{
  "router_logit_norm": 2.0,
  "lr_router": 0.000486,
  "norm_eps": 1e-05,
  "init_std_down": 0.00821,
  "optimizer": "soap_variant"
}
Below are experts of layer 9 (counted from 0) of a mixture-of-experts language model. Rows are named router (the router's row for the expert), gate (a neuron's input weights, with its number), up (a neuron's input weights, with its number) and show model dimensions 0-127. Each number is 128 + 24 x the weight over its row's rms, rounded and kept within 0 to 255. Numbers have three digits each.
Before each expert's rows: a language model's description of what the expert responds to. This comes from a sample of Wikipedia text that the model never trained on.

# expert 17
It responds to: Mid-word consonant pieces. Word pieces starting or inside words, often st/sc/sp onsets and -ic- pieces, e.g. St(ratford), multipl-ic-ative, Sienkiew-ic-z.
router:167149143126162117133129136093132131151141096136119149071124132148157103115120142118120107180107106126166091207128135122127108132120116175115117093114159112125129139132196111116171128106106112178134110095100082170119126133160099132162185142105141133134151125148170122141143130109150131107144114147127124105156123170130111135079153141084135131096132128156133114146120113112137146105123
gate2:157169130152157138100110102143129126131107177119160148130121125140132156126147098108113111154131101127159103118159159127072106149136086160096110171084094111133157131157145105111135104074083149115155110109137128131120133104134107140089138131102091164131185093126140130105170135102118073133133093146109136092134136135151135114098119121140086109128076142130092111133137147118134100111150
up2:132111166111141103111189121127115147103107113076173141116163117119136107159112132122140131151105122098111115134124140128088153109152130117163093124178131095143155166170130132106145127098124148118116174144183121101113094146174102118140182173122108124127145138129090113132130141091139096114137148104127149135105140130105177125089104132161163118117131153157140102146093124145145114162094
gate3:124118139129118149117130163065115118099133075166136148098150128160136123088117115163124121119128098169109108178089126122140141118149134130089116106129132101156141120157110126100104107128148144159097151071144160141155098110142114114144134147083166142130158128163186102150122144095125076099133115124135113124133127133132139141116159150083119117119115136167104137125104077122147133068109
up3:142140178112139121113163130121120163102139114136105140115142124145150129136169124130130116131120107162130115123102097118110157196115125158138149128091119164129135152091172153162121123147158120138105118103133111088163140129140099135119105143103137130115124152144166124164149169161121114152181118168139101111134161144122116110150102129125083109191142083197077135141155159131145134120132
gate4:147103140130122104131075097126091131121086101142142118078166106158127152099127198124147155133065107105119119148176135096155137152139144152130114118136115076148094125119119130130170161088123130135115118129103124126120128131129096129162144136144104100104132123117128134145099103094143096111115145081120137162132146137127151155107114119086138072143127094083108120137108075143101144119140
up4:111135120115119137124133135139185129062130132148144142106154132174143102155169124149114193118111087111098099118095124119109142161135148108119116170091117138144123150167116134147155102103167113140100087118084118124131193096116141132125123117078092151167161176141092122118117106124077124132111135110103111129134102116116123132117151127118150139102121101136113094165157116142127142132112

# expert 11
It responds to: Abstract noun suffixes. Word-final noun suffixes and abstract nouns such as -ation, -ing, -ics, -ion, e.g. reputation, analytics, production, development.
router:157127124126107114157134127140121122096143173124140115108147130102118147135134115123140155115159139134113107143114148100137109134091097132118134148152144133086129172173142126113175129109095166143094116079117138163165104134126097141171088156074157115144142142134092141145153164150136111132117115106133138142111119161110142103163107159192170170100120104147108126140123104136140156152201
gate2:099128106078106121141097113203107165099124120159109121122169125116107164096150098088160186113178121144139119088115116104150141133090099142104134155129116139102155098129143132129182110145096138144127144139159137142175110134126143113105177137130109174111121130131111157135122146143149109161174142116146136115117088149110128119141128149149106150126142115143160180144151118105127145132153
up2:152120115125133118112119123148119123124114179084157120118108137099106108121097103111114155143156110157097155128149105174079139116174142166134163107123108115124101152130120192136101099097124117133127108134120108103178128123120066133178065150155127126099142142144164132105135161164132132130127097110131122113115150084118176116138140150106143127120124082145124168137124124156124109162098
gate3:166083160141095120106127121097128130139116067151123134103130145135171139099111104155128163085139119144059149105134147114138168105108116102117137116167113156144125110104096149091160081120119132136102170121129148137098126121114100130121103117136108125111098163099110082134106126080129129137133147110108140151164114158185121105092127131154121118112150140167174138119105106111134154161133
up3:127104101136103152133134096141161127156151109090067125139123135106154142121172148155101125175135124100162137107094133088109126125109116202135106136071101094089101130133133160093152135104115157146123148115157104115134138105132172147137124179156124157146128154156112157108123154145163120095112116112108172110116141135152093091139095102126123130134143130137138155112106110171149109120144
gate4:095159110117105133138100159168114072113082153113146106122123138093118156126148160122158156100125142126116096148125146096126096135134104144113102166107156091112126169115134132121182161161143117104160114114140142123143120132111078140150136107127146098087126145122093091121107127084161125139145111146137131116124102114101134117157153115129153166082105127141117107187152157176109173115123
up4:140103105097119131102197117142154125170094142124148103126121125109128129113144108106118139097189161137096119128061139104171135098127124148150145150126161086140141165136133142093165104152161126150143153122152108139155134121127101158127144124116147143190155134114104115134119137127075114125123096110125140141101109116090144129102135082178137136111130139160160092129085156142150145113118

# expert 37
It responds to: Pronouns and scattered pieces. Object pronouns and verbs like him, them, worked, here, however, plus odd mid-name fragments such as Hud(son), Red(d)ing, Col.
router:113104137127138138153120117172159091142170163150109153135142123116134138151104144101081121119148107159148134146098153176102140116131135115115120089163177157131168105120147130136085134174083167123119109149070115121132139178118128164144106110146143115123114086120105139169164132133110098107124128119150115136089151134122137116148079112115172166115102135125130088132136144073138135138136
gate2:127173118141132093131115152171137133159118118170092120114141126116153146169146121130113153081133111116105143128155144114116166155131118113106123139108153107133165149145118145154095102137141111159117097091106119146111070096146143129130115100117106119098126160168095135109120140129083193133151141085126150136133135123120133152176134151179140106153134155152111130102156109129119081058120
up2:150096150120165097141072108131114145121113100115145066109118136114129093118113128130122141107111131131114140076125146152102143122108112134119190134104115129112133096080136096139121108175091101098149100160091127143175160139129144137103104093114137171098139143182135111113099121134134138120145143184139113146095126150115125096148112117151148129133093149098183117142146114120110163162121
gate3:135111171142096142142130163157109162093108131133127156113151089159143146068178137141154149124106162139121132134125091176164107114174113119156151135096120148139116130109077170108111118113145133154131144140144144137106122130150096110114149112128082109101091111148107127145097088104135139123145145132099140126118099114141134163156152114129153106097113104088151162173133084144092091123101
up3:129175124137126085126108130207112088114107104118154131122153111130167129153139128115143119132119174135104135116134114155151150107149146115181120134102127144110051140103123126147120113147133118173131123160129154145161134129129067123156204147147104117124101109098157133127138127171145118099156127134157106107074110113131115102136137124129085135139142105140123082115136131106093127124120
gate4:159126141120126160106109127131101129117146121128120131138119103157120134121159137146152091077106124141144135137180079126069109148151149151122104161137145106116102118130142144091131139109133108132151089155127154131122123152159136146126190141107092145139124098117211154088179124112169109158107148123117089145135113108154158132105128128160137090125153151103099172117116095141100130105149
up4:152113135148152171137112100147137170173137134113120130149193106134135124139160100193120121131137156107138181112125122155101174118146145139120086157129103102149122141134111137081137135134154140165152114142132113130128160142156132139188150129164165132150152152118108140090124142115154149149107145136128101130132127076132118140071157118112129145169104153129101116147104087173120125102126